Experts of a small language model.
Size: 13 layers, width 256, vocabulary 2048, 117M parameters.
Experts: 128 experts in each of 12 layers, 2 picks a token, a sigmoid router.
Training: a variant of Adam for the experts, 535M tokens, 8159 steps.
Below are experts of layer 3 (counted from 0) of a mixture-of-experts language model. Rows are named router (the router's row for the expert), down (a neuron's output weights, with its number) and show model dimensions 192-255. Each number is 500 + 50 x the weight over its row's rms, rounded and kept within 0 to 999. Numbers have three digits each.
Before each expert's rows: a language model's description of what the expert responds to. This comes from a sample of Wikipedia text that the model never trained on.

# expert 63
Description: Infinitive to, modals
router:514449528540465410391509507570372532487503504480512492602552419491583517549563488422503460537414512530543518435502564505534504596519607485463433573456519479494472449538482515459514554570443454
down0:495465601526507442499507508509474522539485509511486449534525580497498473483467528488450441534543423528397403467527422504492495443507489573448566503544532512518601542431493530532541455549445540
down1:509484512437509480532612459567528507491494501523462501434383573570506443525600560506444541552423506434540541471471440492420598438575499492540531510507538488556508449439457434528512591543517404
down2:544537534479355524527395567499358429556475522498558520414518480548605523451506517511528484505553384478564563578441545482401542476528496523445521466477593501447425526514574486523517462507480427
down3:429579454532439570555500540535525627466533491565431570489458502521462505396504553447553562481446516515507512573508479565448488414514494525478543531492502546462432518512538522487535416391461390
down4:493431564468568541608577491552550443560491481528484432360488605535460469521464501482467473481503512412431474402528477509419508539505453564566448567511485523461546560456503481549489433499501554

# expert 24
Description: Dashes, slashes, odd characters
router:468498588471478495474485506421377552451477527510568567557554391430581528518547529435454480521480563490549523413463493572523439570546615467436426559460521487537453439468492473521519516608485421
down0:470434537486483541571523438444522482443604488543520489507495491562473548556445460520462523540506503487512458462468395494485516583523487479421429512508494472551547533421589466631508462533485488
down1:474560353501485484491560436392533635452460486475488577528476490496474566445517515524426533496448540526504548570506471544519407540471467635598449484530503531526438574476553549508542495541500464
down2:497469546449463495546537489469561498500476429449520491566452487507456422493498496518600515532582575585470440490510480521438583507511421536527513314584428484523550399544462498429501523518619403
down3:503559502533463477459476540455494554539518493528466523496506472491440506502576419456526579471448577500410521514517468543468527488455500558488533488633509538627430437574452527406443431506484505
down4:528515464549426537459502538542477449474520514497372570546481509530541514518462459513537473511593456474433422552543470559501523526490547483491475510484500483477427436473459503480460567481427494

# expert 4
Description: Section heading words
router:512508525491570485485534497436377452426419520543474484539524399502571561497492462498481487536449499506542469390470425542548499497511518569468365533458569502511504443462510555502499507638537383
down0:491492556448462503535478567556521608574467440498429566481490447512505473492454541492487580504557511594502428516541513399427460516515531515538484455485508436513481378456473469512444443539530542
down1:393563458417473466486450505554554551523596519528522523480527523537463593565499495456524552544428513467498489426545470494460545487532603566502601511427462484483557497539407516439451508549422450
down2:470547559519485620530488547596469476516516517473462517477499405454414416412474483605593324584536570570505522538477490517433401518484518579497528481496549520515481414505496485407480474522492487
down3:541406519564560491537499512540375466512571544542521495507497512495559528543471487519540430526479507439507525420465431569563564552400562486501484437486437504492418562492471425495526518527443593
down4:492460549472403516480611505479435452485528518535466511538487590532438461501548534488473552558578515511469518432504543465482490482494532426530542485527484456534539502574448576533470487554446537

# expert 55
Description: Mid-word English pieces
router:509429522507451456419575457525390534471436485416487446569583504432558511529530542492394501574463527516518516427424493542555481547419495461512422514442499497496517443513512482487517531585562382
down0:550503530393454458497457509430563396474542495560525463466456619410438464554552458436535558591535492449530492475566490480442435505513495535491500428427448436506555532489519613532543485457529391
down1:469539521435485564469564442526540547507507456469608531473506492508574526472524483528456481510482541439517475483525471507533605470431447521490433510504433501540603513516558484628495526436519536
down2:495446457490586495544467424531388499537556605490513424447543528550414532468488418548471508544460379535483517477557480519469428406526377522600502469476511549540457485530513571385545469423486583
down3:480589466488578592438585436565507479443479444567465503513557411521421560538553414494418558470427461564460583471552472499511563503579407506472570526500459571513512476466476428573525493528532536
down4:489469474527526494462502538425468494568532410438530539421573472527513557520576438427476482470586495442510508509494468495529515478417545437527425474513579568505505430503567548522533531519527556

# expert 15
Description: Sentence-initial words
router:552443526560438464394509501331376553427495529523487500588526398412557537501554525480465489538426536514493514419396493522553474553467549539453459567413588504530518454502450484556502422591552450
down0:532477484530565466542499575629527517532449449580436511553455469473554434492578435493531475562534473540462445501493453521531465608577531515420493461469511475465497537511607462460445444528437581
down1:486532449516568495588466573555493481601467423478522542473543419488524492551530506466514490493463545555567516506461424464540361484538609499449513519509506516490437575553444531357551475601465503
down2:500555556484430550559525565387499430509515478509465583537539498523525568465434543525452498490539438457536485537486563529454570518412410561422445468571422456526581519553446545417512478513501444
down3:385567500603457573471564564439555466515494375494510474446526512472539527520532480429582463466551511511519582481504648534416488522474533485463515434461485512408486519434472446515490557547494467
down4:445543624454458479515492435405517544476519460525557501501507458608598449469508514515576472485526463542464525535502512427468450441444510552520606472519500509552559571497468529509442518479567436

# expert 33
Description: Name-internal fragments
router:523430608489508419425497506467435445466556467448521535548581412462563497455561550463492389586486446553534557357447515572473515479436574464473391546481481501491484489504482536515527483626434449
down0:479540413580473504486532512506408409510443438513450475545551498491449470573408434617482555530503444505530457531568581512585458533475526522622483564594516450512500535568537465456503476454577527
down1:488472507477551524522510546466424475498467477546487566471457462502553458539494578517501499535446542471552442430487399520556478431615464498563576609534504528454507393480488485509444447480510528
down2:516531646555485485407539411463487600495481497407539519514464497504455554431568494526541568508580437554457506493519474540540552580407510460505485450454444523513528490522456594579541494421429475
down3:529497467502520499427530521473571462405421510611417476489540471506547592511491517593524569432400378519464477562507474500457471574523570515472512566533591483557612605512429558545531567523475493
down4:544416493593491591557444473593517429461502490479506456484426528539462446604567460524526508461563438563463560494478404558517466525405419512487572476425495481469497569546479547467488440469559487

# expert 19
Description: Line-initial capital letters
router:477483553579504415414553567458446564460442465480480468600558460497588574523553516387457461555482435527521530426545458539553524502492576574490522533503550502490537420510496519574506491632574411
down0:469378474476468521463567488628413539487504453456532492567588542526468555481647569605389520447509519486474521409384532431502447512534464452514452433437513515464473551563575457509403547513535562
down1:443459483494486417487490448471492414438466485527459448475506578565582522635492406547499519527601506476486553510514482542370550501532470497445569506525473546530547477492550490476570475445472506
down2:452560499480514486480529399467473550546518522501472434451439506535470461405580555551525507543488476471517455628550475513577516427460550473489462446442430550467551412481483486464467508472492498
down3:558577530502473523499452505476553512410568592474560467431482518516500575505585536499532510456493416535442482524477597562459518456501582505563490482441534467527556371518484639599534476482513519
down4:571515424426508461519532552431474516500572555547419451485455532482516495443519452567491488471538426516500458539570484557582487473547509432494454529428439536459491443496427441504533505520518507

# expert 57
Description: Capital letter pieces
router:471516602581465473406539520448355582490484459464506497526514431420595616527536546454477489559459474578556507423451534510511502587459543527496486523458573483584513480502450503557578477708480437
down0:462558473558480505476522483564499484437548538481491492646443475483481421485435428510511464502488428577484364515544481650488539503432372471534504609522440483408591498448469514483540458473410504
down1:514461564530498502628502616446367462499480477599539460449497496553457459596566533447372490514539438469454465506537452506538522458519571584526430489598623548467515454396477503501420468489559480
down2:347500474414518539421536470501472460484543466492512503438469422504484482441460512530585407517517519548406477553547446490574567509588503530474543481475383540483497491526502460505504461471497547
down3:465416538478558487528516500593518464500524502499530512544400591483540557469404474483547496509447509447485465455467467531566459574491559495561526432523546506528516491485375556503497522522511416
down4:522475612485481419511505457577482438504559452610478451455529435556491514537569554487501533567472443490513482549576528480560477488515580461481484472576523585521609450463432532407528468529551445

# expert 62
Description: Number separators in tables
router:539471600491526506388523489473380436432512522474496481567575460501602477494447553467490403574458517587526524407455466516506475555453469529517540556511492507495452442503483556506505472563511378
down0:529512563527611519478449510499552552464478524446476545465483481443589504526503384556528522440479532555602523576515544455516462509480485460450519386490488504532448575536435459491503545489553522
down1:504465495490522570471427529507508557512578500472563544513470456490531525405428495388533495477476524389531484493443576535475534423567522466506470496553558429445482418553408449644570450525489400
down2:553577504478433556561444583414413556531525441424597499469556523530496537445576469539449467465467441501536491539452483410538393419375469507443506449512471415460431628525528541495483420484493605
down3:471487553499406464528517484510462527568531442537492517457515574609519494560466487557554540575459524474478524497533496480569524503504526481559543462366465509561520472464461514515530437438535543
down4:422469476563514595547597466516585553409489537559499487530495513400473439455496496495560467520423509510451476512452566515466563504530581529477490406493546498468530437578493430677514464496531474

# expert 11
Description: Election table cells
router:507463534517491477442501505400415509489488518433446576471581417526623559496595531466446381555473486503576570439491451519543498501445498513528465483462544531486522452487464539534529512603490429
down0:494401515568610442408532533504511457472427586533449441478496470558451512484481554490492437525451483521446401549494643585504519491435532546545447551502521489554549508435472545466413572501539522
down1:444499508512561594600491540464455544577447442496487421400476503565475438528455422412542568543501525411571400547465527517468448504535548531524487499478501449495426427501564448453510460549624507
down2:458573542533470477469490509439482428515490537493454466390450474494459580557515441438464573474570471465506612463537489548476466539545417464431528551550488509501513585501506540432493522491511559
down3:416439381413534503515533486459599522450497490494499499463527552520576544517471560504553502440446539485499493464554434501478513496487520451444453522479500561559435441491465593479543421484491532
down4:540464424504486573516476484546521553430484418427530524588591402547450557506494384438426471538505457498549497586577497604495516408466525508421437526570480561611556416551523437379552513529398530

# expert 53
Description: Score table separators
router:530437603516458476377556466489432465452483539507511505545578466521560479493486509479509440525514455495567568465501495516476543515498484557488441556524460547456448451418497542486481462577440390
down0:491547473389479482468441404480572510529544469470503522545409451518496502455517561479613574521507479443577505495519363555501525565510558530430516549565524545522535478479573502603428408474482461
down1:526470515502540406458590478466446493462536574494514431472536502492562443575463476542540505450562519522522496509505491583499516553505399461560385475489616469459469486512446569480562543457607572
down2:456516491437429615515533501503490588525484452525483395455538606388522532415498487529501494486542498593516524484484564562484485527576382498516538563476484520470535429563583553494458453479492504
down3:533470547502560544513559475520531468483526503451546582582430519449552457558528530497439426497557450567539573520472460443574489518451536566511483420512547466502490509455482476464405500458479458
down4:417503465449527489540510442477506564505497564543512438477496512515488433495485534555532507488474416404478457545510515441472495513482489473438430548477363564464555587550493451486529582505412443

# expert 27
Description: Mid-word suffix pieces
router:458521643563550431430506494458437497433510492432518527603539453517595516517580524475461393588400477574525483460463444513479493490447502474439548544420542498532503420516507511568486504610442449
down0:550483496565521491511503526477519516501461520567548521522553575430540415544491406507463548485523546565549438548528430528490505451505415381524395479486524522421510476524552477449522489508485453
down1:567462433447527491523506514534593429468557472614458481491496566534506434476494530507510528454533494470563484542528558567521423568367505465548496530502473482434558516390549597471531413529527517
down2:493545537500522422478562512495520494534435431438516514449465505492429423581512480588510463477607519491475501601538461515507464453525539512494480441400376537456406478532481481444445573517544510
down3:535511425458467421509449601485452466543503522537509551521528492495377507507521470503568538526516534468407499440470482464499401399477457461516460519497509584396503516512602512511461479545582456
down4:505485575535472507525534493495545613506511476554558474466544456507510579554542541453438484507522603475519539489434528501446462549483484464435478516513551421498537553547412436503447517514481467

# expert 26
Description: Word-ending fragments
router:504517556541493506406474511392322491445518536443433502517528455501611491469550588530492447494519474470506528360470444563513509537447463543472437511495516490525479465409450457508556524564482427
down0:561500451541544465496463544463520565512430472476451531417481503451533417494548534494510493497492640627494514531435497444605474478578435555447522457465472543463458507519589459657503536507544527
down1:494476611525464487560607514479474462473474499489518480548520514493444497495506423492563457498517534503495490509516399497517476438462414530555382593446492436419505524541502497540514369494436453
down2:570412534542475443414492623529441623424532441489547451556539450478523570382491520405573559455483530561506402464423502534354550448525619525438500476506554614505461465427500469500479522480467479
down3:528482560453545574471538512496491517430512558406428562536476410481399457465461462499502515528544526548528445506511482597413529436454533555512494439488485500423520474526531552384562495494459483
down4:484516422421490438547458493444567561481447457479556549462530419466557606430401464455588494509526469539541514543627574547442453477513517484455460492558603476476463474590525527588558571512464486

# expert 49
Description: Word endings, foreign names
router:517506630559466463489511504412412550484514530495557455506563463465573526510570510463487512549455491575489501453447529519491525542443522516440440534429508532525473401545535536457516494611543378
down0:487555529463438443497471571367447395495553522418531452491532539485464463573538535474576505485396466498414400544553604451557473483496603574585491464498400554514454458515450462469522467585413496
down1:494484572498500492617415455450465499509490516531548489500451496573488494470442458506565522509436546419559481534574589530556515561417487513497512517432383551450554434473507508548463476553498578
down2:479466453479525496487453561486484455518487573510510526464513541531505487450421484511476554484495563545491581467510473429563503560537513466436581469428519461592387582614528387443542447573505585
down3:447558461570542521542584436477582461413457544505520395450498504509482521539507503502507501479499467500531476534482515488496549485456511473554526427443391532486580527448548470436472575407642421
down4:525472458536448594425529491498429475513443491511499487504485587498489566610628509603528501477441512446494563487484415486471462518461463559483538508508456445438504606517415484441494482499564488

# expert 13
Description: Infobox field labels
router:479463554447479468436539518438359479485482492491512489621533468481574543482522489465518418532384505523483530369521449593577541545455584510491395568393560552523497484411465508505542440584538391
down0:519485495551594465621582502516539452546486570532497499508410553461584474532524422369357430476476435543579535488454532574443426352539590496565521511503517548494507540531481465496438464460516515
down1:519514436554529504466417501536496528405520441467590549578491495470492553483478493446574510524432533580450493487396503617531495446485455454533506443540472436429509535444550498476519534550435500
down2:504540438479468524503451477393429500412459556484576521545504496550469377599498503466540534554455413474545381476506482549530520506561510543481536527506448518456487538465473406525578507431422551
down3:487488545497471472534482443449525534516394535467449546502483398401466510589570529500542470473432584519431509481480550444444438482448431410479378510453506545531442445585487519470443574458466532
down4:544434533543496534505657592420478494556504433453431479532511491519478498473347501538537502586454475548499470452495481513477516619433499555499438504549534491529554492470552477469500433552532555

# expert 16
Description: Table pipes, mid-word pieces
router:483434544507521426444549528493451558433522590395508522540564443475574536487549502519451398558416503549497496418438485512484446511479567494444438580461574491546522437435481506523558504591439417
down0:394493484448383461485547545443550532526557532415529413451524438549464508532456529503543442484450464470485517519517495522437533587532539433406516538592447504463523500389568458503468542568451441
down1:505499510480457628463465404513527497479472473491520466580503493428509484487501511513499599549488465618449503484477481574428545588476465519547477441494593554483493498539515443532515497474465538
down2:535485554423501511463555530539462416419514587562503556460476607563467419557442487497520374415531566551533512393472406461480556505526463531537543528487527477398524469469471593468491541431540486
down3:383451523473524463449454465491527525528539498561461452495520473501476487517425429500471554558536509410522518497552477525537645455591484454491411467549504489449486478441599501482554546490602441
down4:536461491520511577579401474457602537504541489489535462496509505458583494533543440540525534534429518459559406450583545609405491532481524476466511500447443525558518513474497413496433485500540416

# expert 51
Description: List dashes, taxonomy
router:511454542477473472526480509496437512404538436443499537552576431487631545498587434417512467494452525472512526474491482557535478517476573494514473511470506491483522461487518547523532485582464341
down0:525584557523525534532503482538459481516537563526452488520578409548499561576487445562455532536469463541506506603529490423521442545621463546565522457599501513487511483417452495439424517599501443
down1:546472427546528494434532422479506510507496566447439435503557440543438484543483495553530484449584541490552479553483554576452451498504489545487488483449422438426511487523448543651536604489513498
down2:501550517547572398467519488448494595460415439511512484570597547483499368515448445549482564522456597520486532450534547538481539545434460473391547491479475454514473441485414550537540336557641642
down3:547581470493479492451493504451538504663453480505513546571473429488513417512455569486535520609546568533490425504494482491591481492454527486453504466606490478529529618423555487464538506588513512
down4:496522509578464476410532443484487524477526496462489538578493460439496503468593528449425510520525482536467526434434577569496556559470496546511471438451498496454505553515506493534563495499530571

# expert 40
Description: The after prepositions
router:480482566479444489531435492554464434505510513538495514613580381479578516513572504372437490491434441609533566589492491482435522429449576574464428593506570523468484527432481518553516436480462437
down0:456553451571407505490510565579505621568387488587487470550435514463537409495489440518478544514494547503416415580569503456582481491501494541514485512540446490473492548551510494494517451431480601
down1:462478505588509573497447446485475498413456565558583531578550520418440461486439589481465544584496563476508476456493595491585531508404487422535464514418509470491490496375506470573475497578485628
down2:468434520541532437551507515494444499555459509513450484593492507463443551481468457496477519453457440475462491554480496532460495543564579497556448473529487501494548514542580537490572503600453484
down3:463456470481484560568498573523562541471550536429480481456527528433462505483498526530546537531419559389504508607489659443546494480398567453442517551480431540489484462478568597442511595569543538
down4:484455472539533440492537414432498441493480535474478448499536571498429516420542454555442575525556531520592544375472480572438556534513412471552492543579488511538529579421540504469487513543487466

# expert 41
Description: Film and time nouns
router:505472548502477502391491550452392414409470486539542568528567432463604512457582527490445451537480567539526534474441442517513503599488542480425485494492535487551542481467488495456517470661567429
down4:515500539473520512582559520446464506509482477447443474510468556509463494403544533551530461495570611516567426507439498454467407581415611504541537453491499454463551547416481490469562520595509530
down5:516448461453447512445506561494414559427568454525490468495559436519434494525475405481526640511538584477498527482516469523495588446510486542476590445407417465518461505490570491478425512581466472
down6:383528483542406489535546506503468484465552532586460540526431529523402458437478494544567492471553494503505425525561378643434485503538549395475446514585472445542566463469542531570445552461456453
down7:501573480547519428489507596540437575517445555510454462462502493499465529467465492536391530460571462478507449500568474538471533483548469518511571562598463477584482509563551582536481496481398404
down8:452422454440592493492557536522493507571494524521527470496473451432534474496513496529438492452426532453429498574447531439561491474552538501466471604522523553543409503447519469557412476485563502

# expert 28
Description: Mid-word fragments
router:484459531547471437458560523478316491402495543485473471509557393460472508507511503514460436483491491487471489461490484596516451475524476556497415549413491542506453491466458527510484526603485396
down0:490538466455465494486501512452578445529573461520450613532509456540520423486435462523602479569531384514569561522493458500519555538480527491564546602530570511476521454520505513532479482536470389
down1:518583552409474428454491539545533603529391489557493533435459531475496480487521485432482552538510446517485489453499520519459541499526478527476460517469469521621470466505497472531552480678530510
down2:488466452515513577497474515425507468442562539557486518399603531437490467524508557651521430504441507363509591518491574510544553423582467419460473573500515565528605462520436454537523563449489511
down3:561500525536542511497605419465489535545526493513487461491457464453525518513496439448489535523579500488426490533523429478393522528445399472520480547483515503550542497517545544464466470412500420
down4:562476379534517460538514526392414462594494509509435519550607463514495416481559573533583510443536561466507594477452459452489529446563545504522586492568508507457530526513441446531503476532495584

# expert 17
Description: Lowercase word-start fragments
router:532521527550498427425524540541452457466490505509543523576527505442618546512518520444541442525456500512558512457480546460515548469450537499501524504504556510527504543524506562578582419517501416
down0:573456500489530476494524506501462500505378536498480449462486470454510435493493517503452490540486443479495486574447535544526510473484494473498499462602582498484484577529525477534348525459462496
down1:507536474458561519463506571457475517535417526496533565505538543501500549461433445593475536541534584444588519505493494534488426526494450474471486515436412466519413490418474504443512557540472526
down2:487532498483598420510394511463567546531457535512493536486405533431534510514466536426512434540523583453425525507455435533481539495483543428498557470520554393481434508484500489582519585517476468
down3:533505473431515491531463491482547523590471509421483489532441464534597492576468509581533535497475484471538536558588407494549432456429520531520398481526473545488465549440468511578507535505508433
down4:534499431489420527545470476631421434455519486512485496549571556551415564526456479467453472437579490462523547459535568466487568500497518429569497475550558485418520495460450448489412546426410535

# expert 7
Description: Second pieces after capitals
router:496480581527541474465545561446460486491463513524521490521607418429515501477573495474464417516499496553544513394491409510486520502466593527469460538405474451537490453441490514564529455614490429
down0:495480478504598544541457491475461526513454571457464534440462558566500598487537525492486540481490531508564578500553466509423503409465368589516496630448477425507459477578472507441486459483575477
down1:502512589573502468477565458411497593575481438441431451513626495441505431467487468461420538426476506538497529620492535509589459562565613499532428511523575445491617528434520497367524469476486483
down2:497562509456476581459572503434394557501452580474495574459478559561487541473475415589527519457502526473494519486412486474542542525536502617622539464465403527495471520418485474502526579518483482
down3:559601434529426434525486573530535452460576478520439436518475436544490452626458510583564528553538442588440436471561502546454502547495597499499446454516440482580514558469550527515481431480493485
down4:577535470481510538526452605525480394507531536574484531477529463499451438411504497564534400517497482457460533510583517503496553511552495493497486488475393474501577443593500541465497546509468583

# expert 42
Description: Abstract noun suffixes, infobox fields
router:495495527508535516388528518429402564495545509491567535512551438477542558507542534460494466521478584554608466453431470507575541553509466566448470546469538494509434501498470482496529470564468416
down0:471471462563451490449388568493403466524441475513437601497475538561445361551484482516511485509415529498594455492524516450533466511521528481538594521483510559415588496462499480450569509542484585
down1:492472553509533450524513546567507565538531504528495563447596572537469501510569556535535516409515489526539521455415454501483529461566465469513438547401467538504467450500492410477576590539487503
down2:575484511497566483463500497589525456418460559533440484522471493506465435502522453452496536403492524500513437508468462571456514447526369481521564478437505533415472537515551484424479574478516555
down3:510537513427539462485496469542513550519567523493453418531564519465514576436493551549474497519524546428482449599530413593515455444436500479506503481488538493444593503509477564402526507495609526
down4:476450457496595449490583464359451500571552506487444565535491530496494569356540544517535614482577510519478506511481553510578471500537412414479506493517389518426515461510431400450515524465476484

# expert 6
Description: Title-initial capital words
router:466495562568498410392489502397418535472485556501571502555573384441554488523507500439547461599452547542527512457445501492565450576554574512483448548356585485544503480457473505506464485625530386
down0:548458505478628458523459569491531531438433550502461551571563511424555466449558494563533490548477445504433592528578460522430439496441527491529490501509455485588492501526455464501469540520493454
down1:527537495465469456413533539435559441523633550485474570502472586520519572477490572494589537429600548433503475435516530503406535504451507557579444566450497507469415479453428471545500493532494491
down2:533558552530489485486496545501442554349469529539420518491428463503526528521437459504536517447459476508529466458528576555382495500563522434514458474526446597486530488457492478457507403442472529
down3:508525400569513571529528483465499508519441440502488566482528482594529463547645543434512591364471485538407436434511537453520524462524524505529504509429528534462516546532461536549545513492490464
down4:493516410443596497452461456511627410505431506552473515447495411495560491443501534567539498484470481436385533490518483510483507509622541485519491535474481487564496597474545518449521468548512538

# expert 60
Description: Articles and determiners
router:525453516534480492427520499438368475466526511512527478571535461453565495494588538490479503540462471465495532444475528541541540466537529562475495584492537500490511419561483508444515490542504375
down4:489537494518652541533538449456455516425401583469458566430496576450528536471460460477472516498466519572573512461433444487540451470502468486475542584434528568547471510551476515508502510496473403
down5:527470478512552446468498513516430495423590538471651492452440505470490490426560477391560436445464526501443481438448502420494551511512495581569549496492477525520564375441480496473461546488486465
down6:508566495390535382502508535498514487425543471446452544445525554549524495505428586517442426439473473511477532507440499587496467397483595465492449515479533474540501551461512486477563543462458386
down7:591568499586389467515504353615492469525466453511498451465406518594489497487571537427488548501472524446559499482477581430530491428550560475562537410453478539516553489556522458559528548480556466
down8:612433548454489575491497489573411470504522458453400509533518517455558524549474493481478498538459495606552547520464496404485534589435427531546548585452602541489510475485522559595600472515486546

# expert 2
Description: Hyphens, dashes, joiners
router:478537581575462520511521497523361550488507542498553520574566388443672513579486502464486445534447484497536507442547481534536513526501564516480402522465506500499499467490480515523513477635443382
down0:561500553523492485509563497412522522471513473468459546523457407524499542567561514550611521516474477464488502462506512533428459487402603544570518459524516454478540441490464493525458591430431475
down1:568449593513426536553532455579537489482493463524494495512456521514467537518551487418446542523443513520448465568456541641519561456461498413400481539447469579456462516533450489466503540425460524
down2:576452491570566523449397501546431448459440620542483540538496464534522441437482529535494553509512629554554530536431542538491509498515554552559529438427551360585503533440521474451552487413533466
down3:550422497492504476476504504551499516455501566491489545484457477489536479437479499513520554538539539516566550446457544513469430533435477514497496534429513482541473428473518513418501554564527435
down4:467490461479467564438432518596512584570400475438591440423469670532491524479481510516459466461457552556552467475467544473445488454561425498484445479399457489519456454527517631595507492513524482

# expert 8
Description: Mid-word fragments
router:496454575547505503499549523520417459450487483433518488501579378485550483562594453507497460539506486458529550397534516504532506484501530568486446525442528490519508387495546515510503473583499433
down0:525600473451538470522599462546497502466482523528460547490590493468421485429530486496494515437485494414480494485431501530454523513573537487554537574476514478530510464519547516555481498409505567
down1:610494519536493487476487545568507503533476540564541546519525545538567445517371475516530498494426531476580513626510573433518478510510457442392540505532477500453497576402555420635532434493449546
down2:477411500452558516434566483480487570441457486529611424421597578508491475496462542522500478503494505415464513441462475615506407515554470445497425458485398507515514601456499486496473553485505559
down3:491563552541459531432454497517479442530563514490509517515486569518434453480375577504497578548542463491488485553479527486556464439565538523471532460459610545507527572462490443579460404522525554
down4:412542525474566557475538544518479504560480447478444516445493641493444541590502511521411533518576548481409454460534572540492616449589509518525506498521537513578519554509523549565507529541446407

# expert 1
Description: Quotes, brackets, headings
router:512510549556458539384546524456389523485432502481516498546593413482636517535586495501450445555467494457518517423456487583580481440493561434431366537452630489559469426475454442550490511571504466
down0:463558519569479522396575453573445512465468535544498545417481581473554432480550513464445416481532481509488558455509457503479495488412481448514471534540596524449459468585526484489474540436437487
down1:596497468567583520539569548364519504496476470557513613510486501408526575512556495546467525475491530511459524473509489576510543508489399516445472524476458541494516574510478475459413387550538429
down2:511474561471451414475509488471447443526515546567437496618490588458506542505564527547489531523548572555477498433420520434577433462452404417480539535527496501518455425552474502524588491548429532
down3:482531507474514478524486459476457496502609550560493575360460503547435414574463476463457422505538535418586521437477521516501512517505517559533401460533450499568523477564389475474487375477437491
down4:439436483476463455490501467482438552451433515523512455630537361597481396530439484535469480525544508434409444519499508537506481560500553511533480582583459420527534475437480565438467542512585532

# expert 46
Description: Geographic and infobox terms
router:553462605514417416468542502413332539454480466450584501574522425479562503506521519479495434529479534527546545445439455532501514550480520576504493524454561486456503486502471547543525460587492383
down0:473440470541515470562405554413429501504578475551523477498477493532518454526515533528493590500523456592505486401487574419532496482440543440496497511502434458382573539479517438486527530505422561
down1:554444443444542461440448452436509496510528486506441537448501483506462521446574435473622519438416404465483467462382551524491458455570501461513482470531448435560533510474502504508459553506483404
down2:483457480444518421486491511474454461433585471552548448541508506442465505520343559441455572402570517385486505505468476567506580394476493525500449412395610441454483528427523543511539506476602542
down3:453459589503483508486477495494562546438481523521600430333523523557486517582613553406508440476506496485533474475549517531576482477594595539538512480518487550424538568608580482482489545422423511
down4:549616510503560423463588454508481547550512528486497613543526458499491500485510505484429501438399515488545430421565496568498666502494588481468484507502428487484422572506458519436532497425482536

# expert 0
Description: Word-final suffix pieces
router:511558658546423453443506513446417418407500461487502507535548422460646455500497503425478486592480539572559579379441443574571539532470484476446452541451488551549486441517480536470519504619491365
down0:580482528528582535530592445482544506473497430405504422508502442455453609566456583509461546483544603425395517590455413459490537458522414473554471514480434508453570586509465560446455557505542472
down1:625489492516463532616516573577598432423522534564486415393538518463541524533563507493436477491571463456466493460482489521462473453535490409512472399424449566468501493506466482518568476551538554
down2:561434439508470433556484537531501504503449473493475432505448595504459428519593512333524482494449503476490440542496450464559547514550493568501493545522515529541406507543525517537526499568531531
down3:536496587548541526484401469483524535518472443396503515533483436457456493431457555408491557542438420517446569519463595514497495518563500556448591464512414529426464559530529452528448478448408581
down4:507452453560482513575491513554549464541521499463451462599495452517526426469438543523539539526445504446517420561489561491562517532573583568452528541545567474577493476465517503472519391460464507